Below are experts of layer 6 (counted from 0) of a mixture-of-experts language model. Rows are named router (the router's row for the expert), gate (a neuron's input weights, with its number), up (a neuron's input weights, with its number), down (a neuron's output weights, with its number) and show model dimensions 128-191. Each number is 128 + 32 x the weight over its row's rms, rounded and kept within 0 to 255. Numbers have three digits each.
After each expert's rows: "mostly gets" lists some tokens that are sent to it at least half of the time. This comes from a sample of Wikipedia text that the model never trained on.

# expert 54
router:154170099136135107139137121172144129092178087109145099089155136073181099115115142125127125112067105077126148160173133160065166131111086101121102170099175127148183132133144141114158128075140185
gate0:107188165188181178091115138135060183152046114051080163135151177116120151167173119126176066170139157148055153130192103166152160126073124103116143176082148165109114118075154115122148097115064156
up0:120120078150140119108122116086127139140122105119108135089138164165199137129133160100135126173088133076182144223157101127127096158136136129162151114134108120182154158120139167093079073129061123
down0:104136110164109135214182139152122180084091110086122107109170109109124152056125139100112151127173162071141098160132142120179103121136154118180128165094154098134112159176181223092121092111115152
gate1:084184124158152112185112137145170167122159149086105107154136087109192108147145210170114146141141129159109130079122072148108097122112161169144090131129144084178126130085149129082074145072170169
up1:147169142117110151099168140122116153111121175119114083138110149125144081133099099069153140100142091188078166135124111125188143120097116084179139115119124173126132129127120174100155108176148154
down1:215133055089140095187113057134127084115079163150102092174071142155191125137162150092129097112126125177109094223109132085098137158235100097137142176131088157138095137116143080134139150124086129
gate2:098154120141140115068131179071070104146143149138146117074183086164166146058160111154061154109090114125098067144132060168103112117028146091168082127168151151154110138105108185134146130139140121
up2:123150046181144108149065094134132119137124130094098075175081125108140097155147121119061178138131113086057161130129118099078154205143106107096107125129148178079153071186111148123122127120156148
down2:032131126152148077150113103054144165092110132148139115177125064159154184117187091141143093128127064098074118128128147179188150163090153143080154085184130160093119126135075136127109138065112105
gate3:068062143092114142133099177162140104144095114102101138123127109150142108142106116137145061172072162186103085143159169190139136159098110118106098141052138108137111127162141135094123113161108081
up3:102155148158101121111152103161062129101074155082160059137168103134106083189084154151166165077162139174111158123084096139156066158153141118152148122096164128158099099070100173159090127131124090
down3:152068119137095133170180145177112183182124109062158120131142158066087140136118107074089139071138147118152185146097107165164125118154119082043074103184119170141132143127106134055148074117194170
gate4:170145145133036092093148048128148141108100099120149124130149128111066138100126132188135094177125168123183120125116140134076115115087116065112123081109114076166119128080103135108146124182163115
up4:181100111140113106136182063090179090133168119151152114140116131162118125170097112101094073153147079113142152096142161110124072145170157128140131120209131111192182153142136090141161160205088123
down4:112128127107056219094158106114139159176117095108108083177190113147092115153177075173131141042099091096186146066114148151098138157162137135104175101136151158110097121154183103084119140139131103
gate5:165170138173134162075172094076113132166123152139120106121186136213127111080115080103097131130091150147178161148122121121156152092120140084162122159133112167164128097100064098145121132094129093
up5:145161177090157125153128165103122136134123142116129094138161083060090134114109106081170152132114146162127121073232142133106094074157125121155179118151129144105153050116100095102094086164109136
down5:132120104148074151087089130068113107161109130174054209181213132154152046097085044160128115097110094162082111138192150183107151090127096124041152100113088116120127127137119122105106124139134130
gate6:172087126123085198112123121115153106165172150111128166150113115158125155128139128102083192127132098135086118141121097116079141129175088089195196165166102147109132183107086198087137136119095153
up6:110099104129136099136168140156101122198082154131081098111112124089147116171084170131150186098157112112157144131129095093135123135135110122166104136103123133150140100169137128094144138083103116
down6:096145146092129064167084149131150115130127171067055169165140121147109116138141093115079114103138154104143107159135061145149115143126177169137137172078069119102105125087196146096164182127158118
gate7:109176137100124060143145110108134176132134113172170102085126133165155103092056179118097115081103126096041124050136109153136145106086112128126174122050153132100076145161170106096108151154183176
up7:149108150146099163152113079061125114095172170114141084136142171170127105181124142123130179075140105129111145073104145169114133140118151156114126160130155128103138159119116083074132070133127104
down7:094117138078130115146179117112173134161083134063082130163160178182107127167143110182117090093123101187079113152136160151177129141155143147126172117103114140132167085093126116124115123150058138
mostly gets: "ø", "moor", " Bacon", " Kel", "jo", "ü"

# expert 28
router:118133138135183154128116158142153119101059154067182121168159079102150126088173129168139095191177155115101195123116091098109187096177112099170166146102122119103174124124095157122135084141196187
gate0:093144187177121132153166201088160120118167178156114142102099132140131102136200110151075183163162042109179175147144151181155113124125159166139155089068129048131160167119100188136090102070106103
up0:174113127082091160167133120101128139178089054098105122085177137128123100140113162141142183152116176109073107112094104117156057200154094160118170120171103124117094096171076108106091129184143131
down0:144139124106105113064135154138145136155116136102120120134123200084139162124138134160069132114163154122168084106055102167152118116137141177084143134177158098162078100164122101154049090176158139
gate1:106106123118129120060144148132134182081121118140151127121159044122125080134075090117135065160084142125143059092051105156126150153120144132034068150157095132110134177121110100076099170194198162
up1:062177154081089123112132134156059133180139131158154110131149158103146090147180153104147102134149168171099101133116131125087113138092155137112136146068108114105145144121125205078099126174129075
down1:131158120119201156095145105173205149102134125164135141127125083140100140110085129117124097175121134121106142184094155097112099080123088125114110153136197127136176138143164115115102088148131137
gate2:149162152135130143099126078078143133135137101112110108100174105118102125140139126093102050178202174161087126162103132128107153089119085161093178160146136176087156120123147080143170076168136142
up2:138133102134138121194163123153216161197090144101140088104045127168119189105167108108121074121188177090196098144164204148173167145112123167149134117119143108125071156133129205129122157142120129
down2:125120090097139112084090117177122165127081125110108133087152089106108111096110087116085159127144146171156116125088114140212152160099202118121121121089086094130127119128090162118098130143136087
gate3:166132143120102127093112149136148100175123081096171118104184111124139142168128142139124122146098100132142084074130120110212114143127169179136131130079125140139116128149052134063170097151124123
up3:119152154126107077171192144178113081221138164105108182182088160125157129138128133118105038112133096137104089125165144130195117126133144142134119163165154153123107134179098117064074123153134159
down3:123100105206146148137125156146081164166116199175127107129106124134129172203115183124148202135088132134146175135140199124052176129117192128113136131148066141103052120142173154151152155150163097
gate4:077167114108143227134132092129156134119134124114140139106173140158153119106155183161164119072184112168176137114145147133086152097158125066115122119087102140109073123095107111157128111121117132
up4:191114171130138115091119090114110137104109100129101098123105168142164121137114109114107213060122136139215194157142143103104106168137130112097157127124098109127122109095138097068111121075051084
down4:118133147166065143155103107091108123147148071169158097106149061142124112164124084195163151169143126143143122186122120121148100095148168111123157107091087100151119124119094172117061098171147149
gate5:150148157101182120136114112138139146125187151131081074091117169142187117102119098063144112054067101149119137128163027072072135152153144148175130130088174172178091108198073133100167148178120107
up5:138114131093132115165125146132066106149119093125109107164078096082173090152152120174147145105092226131169070097142137080125091150135117164142082192111149108196097145120143117131136097169076138
down5:091121134100181128110059144092158157167144133123139176083167167008149111090126128133078121076213109078087140199139047105108105135117190093079137111137149124094130145151151147061158127175093115
gate6:132143060084126091127069070123112117127137171108135106157137152097131126108125130123135234077130088106088113149178088111111071104174098072185152072125182135095076101127194129131140167101173179
up6:099117098131097176161176189163126075138103155157089178120110167142114164165122119169104113040182103133103143152127124119073123128201166164154127147133107181132148168137140121149121166119172119
down6:116140119158148168099141101110106115111081145084104087132123200164118086100152163179127114182137169156109106145127086119161073111126146102105161147162136095143140163137097123115164166129111141
gate7:187127104142124163168142152123084133137152089141135141106107107088138115117192150189124160102141071103057129123086149079115106140148153108078157099072118117077153156169155084147126074087097136
up7:120132091138139064070122088113144132098185191115152140151198200107130078062111180123180102149081111128092146137129171098145107114131144130142174146168105123095087142148118174095112144167131130
down7:135126163180185102154065120163090177145124102113108106149118140072079088165165149181098072129113172156095105152161160050099167123118120200146145153109083180135108171088116187121175113147170071
mostly gets: " died", " season", " worked", " year", " served", " appeared"

# expert 35
router:129123088145074149120102139175169119118081120127073084142157144162180152103131171161123118155083183147165122112087179119049151121156165170196160116100162166174119100146127135081131176110160148
gate0:135084154080142076095181111171150149145125128129139155131147101129122120153129130105076180146134079081103081136086171113086116174171164141227130098115189135134092111149084189200114100157173146
up0:151192079165167155130147177122124129113107121090070139128113167119131088063082110131078145089101144166140099114109092105154141106058051086113163109132124110122133151164126113137127179148118156
down0:083128087133126140107123094126131134139171136058145128162132121129069102063197057096121105125111184141162134153115136150102107111133174114103135131055084166185170170155192096118059164130139109
gate1:154080051123130149144136173134089100166161129107127131096138143163171080104124146088088120167098104065178177103162039106183075168104150181160213159132126176144129124062125100122109145122130183
up1:127143127149114152144160126130122132176076107137148093164161089139127103115134094134170098103146161163053108045142078135115119069090104124115144078126032134105185112109129132143078092115171037
down1:124098106164137088044119094092172201151159115162142139065075153141147146174121193158123128120146088121154107155138114081144131007166157143169109118145084108145113109146177095112114140136097094
gate2:122122142103163124172127084097177124164144093155158100069131111081134084120090129080161132115059113107095141162140144077125138045052065107134079134116111177141105140105209098152124155111094099
up2:181163155121167067119152133108168159105124131135121063134119144063119173118151131095215105102087130132167126122138155201134138121119192129094142110085151113107135106056118133150146094142113088
down2:107197129122130076132139141161121161138187124161106083095118087132124117122119172156107110140097139174165078145084102170120160127051148073175212150152104171146149176142120141121121117157162157
gate3:087071179112128153146110164128136103121145075134112132111134108159162167104176122131088141126175077138166147108125096083153196025139088127117110146133083095145155083153045117112143124104160101
up3:111131094117137089143142125169196189117113157114128125141182133115112075134092198097164085192126081067166108132097117139164120095112161129155198130134157106147120086106098089166149152160109121
down3:120156126160088145092171114118105139168067076112107170135125150164111158076120123087072141089108163118120111097135119124084096121134142090152144134159090133121105049080150127066098132090140170
gate4:100080155147157082060109135144163168110145170108047154096160083101191148084090123097151206146143130095168123173123144109131136085148168076143138133164172158079122180135166119153113112122112137
up4:143125161104167091143117051140145119132085149152164149121159145117139172138093108112103130070225195098120164083157086147154167113114116121148073113058121090122124129112205082103094057117180107
down4:115175147110156143174069142128148127130151157125098148114160104116119198088108092105177183142122089126180113128162093161187152118115138079112215159096127110130148155105061123121080138129141143
gate5:097114156180150093102173172128096141119112150172120140144079108098192190144140167103080097115169101135080086156106166122165142191159113131122110135162097120144185144121150097125077211170135102
up5:033129175135136145136145167057175137152138137128140148149156152109121182086132098131162135117099106128134050137111132079139163084145142141144177163179196114082114094137116174163116151151090098
down5:119136084144156082100116181119119080160132131062147155110098151148110102094193059133092177103056226113154121098201099100138170149110149126129117082138105105135072115071116170104148120130169115
gate6:148156131162153153166130099166188083198091146180110143068101167132132167087131079126143113164110161123112163083096115087160115110110107145102096124121112165109099135140141164113174134103131181
up6:050151156197099112112167125167178157179133113149094107083127146141110118152117103139124163124125152137090116105160199127133099122138155139159088147129128083127077156120095104133117191090120122
down6:128194137185078040178095153105148165108068084147122108120138109106133039185105103097160128134106121124090149119112112130138093107195101124118151075133150141124131158136176139110082147042106093
gate7:136174157132134157145101130125057166054073122121132084068134160109124104129129135183080076110114066108164137106099126120151164130133182133127125110145088145091176105109096098185190149110117123
up7:097150192148116093104128082157192114101098156105091097118128120133144165130094079109043165119094102144117159100151143081147109103096133102190191088127130123120121082083137133056172111141118122
down7:087161098146142131152120112106130118107177119199161158071158104041115147113123150090093122128107096116101053101075132088078147100144082141118123104152107089160160118108096147143102182203140136
mostly gets: " ==", " ===", " Coordinates", " County", " =", " Studios"

# expert 5
router:114148111164163164120117174190124098146121194099096110133157130140141078098135190150139113102084050076108183111126133109122187141144090144062166089158179186191128224104131098099100107062179170
gate0:118138180143121134150110152207202163048117098101129108102234157134117096114134131139117136101109172192168166091173102125088114154102177129142129135107158197115186116099225139123112093145146123
up0:145120092121139137224173130154066106132116111144112171067078223123150123159163186144134129169112087172140108167181174152119101122132120104157127106155064082107114139118096179082189114168141161
down0:102131134140123157168112136142160135121104069118140179118174146123105159093052184172059087141136133154152106177148102129166082133042162145128150126180124139156203189162141071143130164045153100
gate1:110176115081079117161126128182127167110104159141139173089067198089171151127100184167073148157148130158095132145127155091179103201193145142143149154165163159101149063191163111183171106142168110
up1:102109081107094126109184165128120093165122108145152090045090107103080140158087136191136129110089129125106194095065124141130121103108109132124125131157126179100194168101178171105131205120124102
down1:099223114126063090129179132111131146083085142103152133114119149077128128099087152154176130141133118134150138149089137144105123148067051119132157142115137146127174083079200098083131118120140140
gate2:179073127124200169184126133140058164093145158182130123184150085148182110046170166217141119140102172140189174110157135156153098161066090138181154124119189106128123106121141139088148120203193066
up2:165148172104088122130152121096125189163183122095167116086107164125137153119104090099097140125107116178151037135118143110162109152150137153153182121130102119150205120157085127141122054090167148
down2:160135170165157116116117105080131195135196102168157123134154140149145127174129084126171171130116093070094107117126162083139145147116130128068180125166168131169134097190136177125131141170085119
gate3:083139152131159106124079151119204077129107053125150139152097119181100143143121137124115118144114112164147168111123146098123136150125126168150127132088142107136120184145166052083120142164167065
up3:127080141127120167129189107055116175140118148148158152145120125143169254136092120084142109118159137179112116146087118110091126117146112164123131085109089120117129159083179165146137103175107077
down3:119164141154076126137160093129142112130127180050150114164120146062108172095104100125099125056180151060119121117107085144090142135138164086138164138143095145091136111092166088145135034121103110
gate4:116127110079141114080145176125139113096154139163070111114106162111151147120171130161102154187101177095152161115105148205151132159082128159140044134109139126122144146165165118125106111086110100
up4:118097026122138130145143107164092153054157113156097130064101169164168085072139129086121091144113123111149174165185132127125168198126153122122125181093100115122149079097134129131053138138163135
down4:100144125191145122134098161147115169167128102148102126166111139128133154104116135103139132093145090078192173168124104196123129164128151091086107154064121128150161127169118096119143136114176138
gate5:226078137116131073132218089169167150096115119139062110107094080104089151136144108098130097083106132151120109171071158105125077138117146115070107184112151106103150124104090132159176132127148141
up5:161091139118158203162124049111149072183137126152143087153119109143103109183123143122089131096126139136162081109139151106158088142128178091138117122107104111136128142193107081135138173092079109
down5:050158199075126090156031163109158158100144079118083142165131119119132097126125166110135148152114132143110141102154067073096107130157128110187122134123135139153148144120113140111109145176131141
gate6:089131161137160151122180152132142131126049124124081103096158078126107146089064147124154097120183142078173159172071147160138171134172165134100103161123104114083086131117076148116130081136078099
up6:153155088132137155146131141094105144149123162143126087122143202095092112122149109215114161186141047068080118164180085146121107123112092117172135156096136190083219139083064149083120106161177057
down6:114116084132118143132152133089146099124117106137158095104128160107067112169208097149116153182097194113078097175094113071131123101170135103141081092120126093140168119103144162106175118105037149
gate7:134165105108099131123211124144066156155113131143134114074120209128123129067108090174134042188124143133159115165104092085202066079104144096099090094117088053170089086104134148125057145148116057
up7:173142174157169161098143136137132163076131088144122127130121141156092079094145179126097109051102090135135112160107089121098164132117127148145112161080134121113133154105119067105102138147197148
down7:192142128155094166151185112155139150079131175163077157143200168128152140081149144214139101119128190109113142098099081135131094142118144174177117135105051121113139104103120084141083097130162092
mostly gets: " co", " un", " dis", " re", " inter", " pre"

# expert 19
router:186131140078082178145157122113136148112081132099086151064135167143219169127125087119128141113093142139172166125039191167091171156140144162175116112123196143105169124175151121111106135128077132
gate0:176102123107141101133160150109146118222075184086144168202128128066195149091185122118194169099106175162148153142145127136059099097167109168144075162168138046157103142075096115197138114111101116
up0:136113139179110113166164085147154125155106109154161099126108113125127159109172152143133120125154063127092123150088104101122188137112117091136146175131164104118120112176143046125105130085167146
down0:183097158142153127108147104115088081147161107093134118150079130064167192134145201122130129156124106113112144116121157157185172154149135083118070117173118144091100150197145059143112058103144123
gate1:187117110228171129150181177105108175153129098199152127112059102087167128118099126125133137125141101137117172151158154142133165106174126118097139181156152110124138133133167128094143131127122111
up1:108157135150100113210113198128104090135128087132095109116207109127125203180099144159220170220117152160098087082151162150141053181093173189122144182101187101155084090133095095095109109146074131
down1:138138129122151120129084145089143133173122161074115136116132163128110150111166135144128183080113124111140153095118163115187119095092169098143124148149170125197171127128132177097132114115076084
gate2:121077127083130139092116071096166149194108144127119098119107122135061092112117151142124177070189161094116081082114113148135140110084052084134125114193192104099121164051153111161142119176150135
up2:094179122134115195100091125170123159144148110115133120106117120107110123186091175120095112138136102137143074166126156130093090181079116167038116136099149112124116135177136110127090094198130108
down2:112152083143136124128100093142101140127106114114093150124186148156115158092148139080070147091107110113096197109175117075114131134138105100148165139170178090138140109109092147129157168170103152
gate3:062119012081109167139086120085128064154117146106059108123131110171157140182094148095151118100094104120088124112148098079124139165119126094132200153163108121135108112088108140160140153137130135
up3:099094156154180171184113042142170148084131072153129123155106070125125117145140138109171127087163064141123154137130099133153135141090097118138107126162032090149170138161167123120129101135197091
down3:129173125110138085114138152120091181097132134143102109112122113084161083125125137148122121187139089200118102126110168117113185115141163121207122095082094159196134131101127108148117104078166136
gate4:176108132104157090077135093136134120112034154160157094148102126100173132186071112155098123179134194159115178083081146149144143117079126116171098098185166164177183105105217125112092154153166161
up4:187087093183140096105079112079143078135094160164135160133046113147114177148171112113101136116145114115043100139136197082108141151114085161133164069108104129103044211134147122206054106101146165
down4:115150148107110173096097115079171122127182180135101119182153152209121129117149124141141102138126103129167163107145084162125164119106094103070089156109131144145088132123107131128112211056175089
gate5:149102134118141155139133129132159178127106110178134126143063111218123085139137150119116126176139068148137154078136123147166136124111140151159140145152175106159083113063106089088139112159107071
up5:160097087105120135144115182165084121148109073140096087118149174176118085116054115137079154147134132101143037132093095110141150147118116163134118146077085079133170098105139159051086121142179131
down5:157119154093154099152174122128145143092074111171131134135144138162105140085099075075131122117187146150124116084152124122190196143113211184068075117083210110126125164108118158133096181160110146
gate6:103158113113123114123133103095097092091156121120164136109132165114073140060111096159123121171184100089130138125117127162112142090126056127096179108100100147171121171178129182053144126113156084
up6:161103123078176095148144083131146081127126132146123069119119172106138149174114146109157168113143099121160118124191161081139084130193144150127108146115128101160115124109135068161143101207113107
down6:153117103182110060137093111145148042179110101144091098126103156079132106180074106155125176170170162107171151141109129076099126096134122145103166116148095132161129109149130137147098078174137090
gate7:138169128113141148168187144137083160056102131149188086121096188071141168187162106115134093189148098074133167132122120120080123134170118175145113155139117103115133123093074164141069134156148149
up7:147100125147115162127188129110129176187135186157188117143104106144154202158078077153117122125131197174151103164081147136125127153053114138173100069109138117135142106120115130142137103150102106
down7:113111127154076114079129166108134132199077084145103155106131120153108171159143088052070106120132162189098162084132133128205085158079101123128103158132105104174071102144083167107182105087169128
mostly gets: " Boston", " Toronto", " Los", " Chicago", " Washington", " Northern"

# expert 47
router:146149176126098192149089128152145150188119106128096140084189121096152103087144126115135137130185138110159138122185161143129079148133068107086123132154113151126162112145110115140168122116133154
gate0:146123101123164123100134107126164109114137119079118112101135083112123091154082101079131120122158129151105076078140108141132116103092161141079153115165083083121088145097133165141114113161118159
up0:107111097189136120111121182136111126066097136151173167199146114142135071112150129071133081150126085120113072180083112149176129148102122175104132161128153171128124156157129063126118122131160162
down0:174091083097087090136138128141122148106084138128137132138105144105114140162117105187185139082057147145139097097165140112126128165120098159064106138126174082090151086126116136071180095117169146
gate1:101129157130146216119115179092138127107171120117144158114123068122154116099156140140099162131125161082091114114118159094090107172142090113101167054105106106169114119182135133117132110127101159
up1:084229186169080180132124103127139145098128074164117148117140121106133157178138077128133163119170087096155163097127077171151135110165151148094113088153039100102162145145158145127083130130116130
down1:181117182091079112076160114105078136086124151188120207077155133108127137128141155139154102135057123137181126098088143120108152141148050149168114095124114129178099179117118162171138086106128144
gate2:102147111140137127078125150156140142172122078148174140142165112110089085119139094106150151083096156160114120106118123177152146145178167117134149145138122095124169139121173111139099089165173162
up2:130101156153137118155115142180101070096108106095072183161146127117139185122171074081101133114115101174082151136154182128113126132088095156142090136071177160145165114148134099124114144143106138
down2:115095127056111134063109136130134154116110095145103134127109158096147167129099151137131088091135127147102152145100128166157116112121116106138198075135089135181131114147143187119125128103116156
gate3:155178098123136135083094093122130175119160120152171198121127091150123200119093123147146143133110095091172119127128137101084154101073129159162112119128104142186158111079154166200144128103155127
up3:151153103184123134128141100119092151121171098060129153180083135095139123086135102157091158179192138107113105065098119113079162175147222099117161146117137119147188114096094166129092125152141156
down3:071114165093142076135176123127154092140119062143128087083139072130148144128109102141127121118187097085084077139146115188127119128071163081116133159107198118183112117137066097145080136139080125
gate4:127115153092119148141120181169141166155080140189169180140150145099125172213096164161172159120125126209161185180118113092124143098146176088092048183124143110144171155175131128113165102160109130
up4:161096088129180071125147138093114094108148132139162161161108101185096102088131105173142120130182128163111116201092141109148117116152171164120135115117223134136116097103106140152107057152123149
down4:112150124144167088139094141074068125116113152106199151134123152180153113066105040093127154145092164144100080135126094145130099107165145119141127130174181105121109120206133138066146198119119094
gate5:131180118107085233172094122180210135051151118140156157124135151136127116156174139146088080141090111146073115180164142111127147180053099147101140115076157062194133092135123110121146183126083135
up5:093125132094104144185164136112095092163132141148169153121147113175091128124125152107130139101115081107094141152109086137093115109134154102157176151123127159137159129133081099193189158126066077
down5:122098125144164121175112163148129107123110166106115103111137182150071113096103115117070176122165119096061076155135144112142133101146216104129136133143141119159175093200131144136170161076106102
gate6:076103178148085153170154068083126108174146142110114115140068154099095124123180146116130121101118083118121170118133089104146153151100138136129083083130102138181109090158100078101087120133153122
up6:166134090155094164104115132188099117148125115143144169085111059198132148197152195151143153113177026143119110071141149124067136077193115138120108127139125125188116167149162092112168104111145117
down6:163107124183135102169084116097076112113107131176154105092159092110051148134138166169118126129091146133110096096140121146130130126098140141129069117115089160148100137085130137112118143151113135
gate7:115143146139069170144151136087130092118128145210111133141116124163160136171095119100128188169071156066088074110119105153101176127124130049115121140157125170130164126077056129090079120113156141
up7:084141068151138135146174093098107116092096152143132146104203093118134130078158143111094140192127177124100194146112118189113095122189048075127199103060151156093172136159136147121126080144121069
down7:108103188148117131133101098112150139081128183140181128164150175068183160098158126151092137149116172121107091126153155146103156100082104116156084176109152066139126108186112114128102139116085077
mostly gets: " He", " she", " She", " he", " Born", "He"

# expert 33
router:155166113126136150120169140141129160092169149102128088100124096119118154172154178144109089094065101077141152083062122128086158117170164147116150136146120153205157136153150104112073094095189143
gate0:180133180131156100168089118135099127102166103118105145100093150121092127194181102134190178176063169096102175101186110166148095145111143128100159134078139117098157178109100194143108146154146148
up0:150106089120083126113106090165136137123163096131062131132099156075156148131126169089137098081143140106061129154126161094091107130124153152101169116133145060134139168156114091154137160140101134
down0:124146125165096114137149161165166077164073130166155165106130074105065156128133109094117124103113167141131138134117156114122147068133178121150085097142186135120147130162110087112181026090122164
gate1:192096120137169179076172145094117206086037141126153162113177139118077110102172087194089149131143142143097062080118170099165138127101185132148099128158169125084144092065117136094196227189156119
up1:190110118145119094167095183118154119109163122144171090139103132146120208132002120092114133167126168106140109219108139104119138119114135130085137147104186112092126117155077092137127118150160137
down1:068149126155157110119152197130109152097146140086142121126138153088135110065088145095154117128111184085110149144144156064157101167052118174094074113148150098133092135150121161142126181129104089
gate2:121143147125170104165144145097105175142155114176128135130135222213178077095149127147117123139160141153186170124117169148146102190090147154104139128146164052155169055129154110212141148123091157
up2:155157123108181135123166105151079107089164117086139130150143097094149168155148129084124174183150162145096154130190125140045112120148137119132093066193149132097172109127133129174112113157107125
down2:096130145122117122109177190125167174120162070157100220106037139117103122119125137174132084129125127128193145149109133144161157121087149122176182108142157144107096120098188111103118127100131127
gate3:096077149132087131170141171160135137088137141060164123129131135140136074152127126115104134180103143169149078115154117080129181140150142159132169088090113107133142132071122122119153115113107176
up3:100110121134081131139087141106141119150117145092125106120167152109097130199092172146108037142105107159066153154135165148100130050175124136140074141112136127126108103194138146142115104156122145
down3:089144092121110086150150138145101102129080148114112153118185219150137129104178157167119115172103139147109165112120154107162113131130180152125131126114096095152171123174146181135125096095106095
gate4:103151089120158164162148111171135190088133144082142106165075098149093164188252190127137120129159150132105141119135128165142122110154145109106145162105132122082025106122065128089173118087128119
up4:160086094152138112107160125174147133130081143094091135108172070162163071152139062196089166147109150223179144114099187118178053102090120145119132161158144157110114144087046117079164166138128119
down4:136123096136157137097121137188132093185168146120154128108144127152076156129093156177120105173118201101203139065152088117141115137175126112133133125210124034161209063170147130187159127174152122
gate5:130161106127115164127123109153050153086075081098125119133102140099110146095135122106115141142110144136146176078080164112156074134121146142143205135087147143185178100112120154110104074111125155
up5:122135089079101065146142046131162088081136146144147183146044124175167089113146123126095116140140129153141137141153099079177120129110106043162124137122096113096163158116168108122108103118108185
down5:158103144146106115141074143132172097133087129159057059158118053110088108168054108159181146117171185064125103153141127089162097119094185134082100058155147100120139210120095094113087126108129072
gate6:115111090127180119069101134111083148122140121136140131095126171087168117148172144137105100155134143153151067178110147087152197121113106151158088165110154117135179165216138144140143088119072092
up6:120127096133127102103071111118101153149194117142115097143119142106123112107156114198088118124102123127104100188108123132131180164127106122152140148105132178081217152145141091095105143069148097
down6:124169132113159072095123141098150186116129131216176140094102128153140163144140168169092131223107102129121103179110130139176152130111099126157079142125066139200168130131094130167148107167096128
gate7:165157113138103140073106134121157125144090142155190122134102044167064159191131107137148188164123145173129138137147124095144146148084128170095122127133166102066198094092130128151114112120120126
up7:110135103107143095111121117104176104126184088138140169160152106123146121147153175139106141193135165162086115091132165117106186186138059110154181120100128085129116117118139119151093169136074066
down7:147053087127162077096134124110140101118126153137158137147171163131186150083133096194132096163077097172157078103127133099143139111123155087178163083087104151122212160110137118110133180116122119
mostly gets: " De", " Pro", " Cor", " pro", " du", " Super"

# expert 0
router:167153100075104147178149081107103175089130087099116151104114102123108063174187065105156108117134156118157103113183168162112140132139193151197105102114082154124138128153127179160089146133065138
gate0:088120188121129112152074064110114152130160122122070097210159159126141112113066115106160178114144111161136080089152135119106139129174106130150139134109141111105165128058124153114127172141129155
up0:158094092174148182156050124083132129068161106106115148154139149145096123069096125191035080028152171129157108148125151165117133133096100102106139113080138145190113129165115192178102169204137146
down0:114122135128113095161177136166142084123095124172060135148156120096076137138154112107110133159130077115116157158178117138137137112118162174100150064140186146094123084131107111095142080086104104
gate1:148192139076139123122093119070093143124143179082131117134098113163151090150176130110156156117173098130029094172086164184145101170118146053116170149076176095064183072105087103098107135133094105
up1:107141139184092076107072117105157133159105096123145095150095157132173133088106130111142118172135159150122130100046121134103100173156142190052130195132142101088132139138158137134167117120142144
down1:196175114202119149114150098089153133108108050168125132172090118071117129116074129114171138138160130162096133143208117136167129098098098133182155076122099136127115097156173074120097186082095144
gate2:170106182151151151110082090121137128084146157129070147125173159081172126216157134087130177130084122180108108104108155151175191133098136158172153070206113152132118134145139146215064159142080103
up2:115160107140192142067136172154085167149137116093148134167150176096075099116151174085146140105135110100152120116133122140124170101145196161140136113114163178115134167096090140154123184151144163
down2:138162174094142149089165132123032128111171091115122125091122151123119129101033159155137152076131189124138148206187100175116107131117121119137156133102146157148053154097094114150117132127130084
gate3:135131083168148143092208108122180119161148174100129113122094094124116176151078109093111156078121211120232127176175134150141139080130179125145180149150082116081099136133207157169144141104153108
up3:167158170137070111083142150144122092148168121152155153168101180120161137134127169115112160129193074123132111165115159143096189148107131148160122098127179152127106144162107102073136137151061129
down3:113153170126135119124083170121116120150091111064123118175127128116156179081184178107141151071110101059103153198134113188112164109161133080134149103126131143153175152112081154108144140103129127
gate4:134148104145078170122096131151099114145131126083149124150133164128094136135137128160124129145160077153133143112093113156124115052123120191093147164146183124111114073097117165118150111108133113
up4:138194155149143074168125193184187133135157090136101115150075144193085140125130074116108123119130157120088178137150128139143121138147068094147101182128091113113123177135135168071156118189118111
down4:144131139000115129155190104141150121149135139138136132177129143098090096062157156177096093079069109153154099170110132096150084119133124139112187083136162123129105151114072089095137087117111106
gate5:165117075167174118106136152102153146078129160115153125131068160129091129124131152116174134072130145083176109116145114194055177183139187161089135157155098106126124073172108073141096044139171137
up5:091160146167174112113158154166155123108126104170111192150093141122154154061146116103178150146131081091093128103175171131176151158160129139201167150117138162136177158085189112127188136146169112
down5:120135143092125140076053121117109132071182103169162039185139070098104124131124162113140072143139079072131096145153086094115069102144161135145141123129145147198080147077122114144125179112086119
gate6:129109131087158137105072067123134135105116140169186107155096137071160134154139160154127107131120166136131127120076118135111138087090189131077116163132089113160124154116110093162149157154125120
up6:186061109098104142098126089137173174073117125136168090145153124131062136159153142116090182148136091162161162103158113174119133119147163139163164161188131160161108099093118147128144206160135131
down6:135114128084080155134160152104130117079084122151113159104107100131169088147167049165142168117126132104160090090081087195205176110084091119179092105111174099066130139114167155121069116154139170
gate7:194100145089148110112121098123073127103153198132123131177124153099150097190106162134114162170140107163178084070163166123130104157181118148152162114091112163146160134116116146175118203119146093
up7:068149113081137165077203111126132082085178165124176154131089125098152129130139034118168082121160136142113132155129138132180100116091138176158143127197157125142188142111092144121171136141103127
down7:080083151140183163142069086133091149132077175123115118131106130144136131040142098169113143082093159115139137081099112120181180166150126104126163158114139212115129081109073128144156130130144128
mostly gets: " March", " July", " May", " November", " June", " December"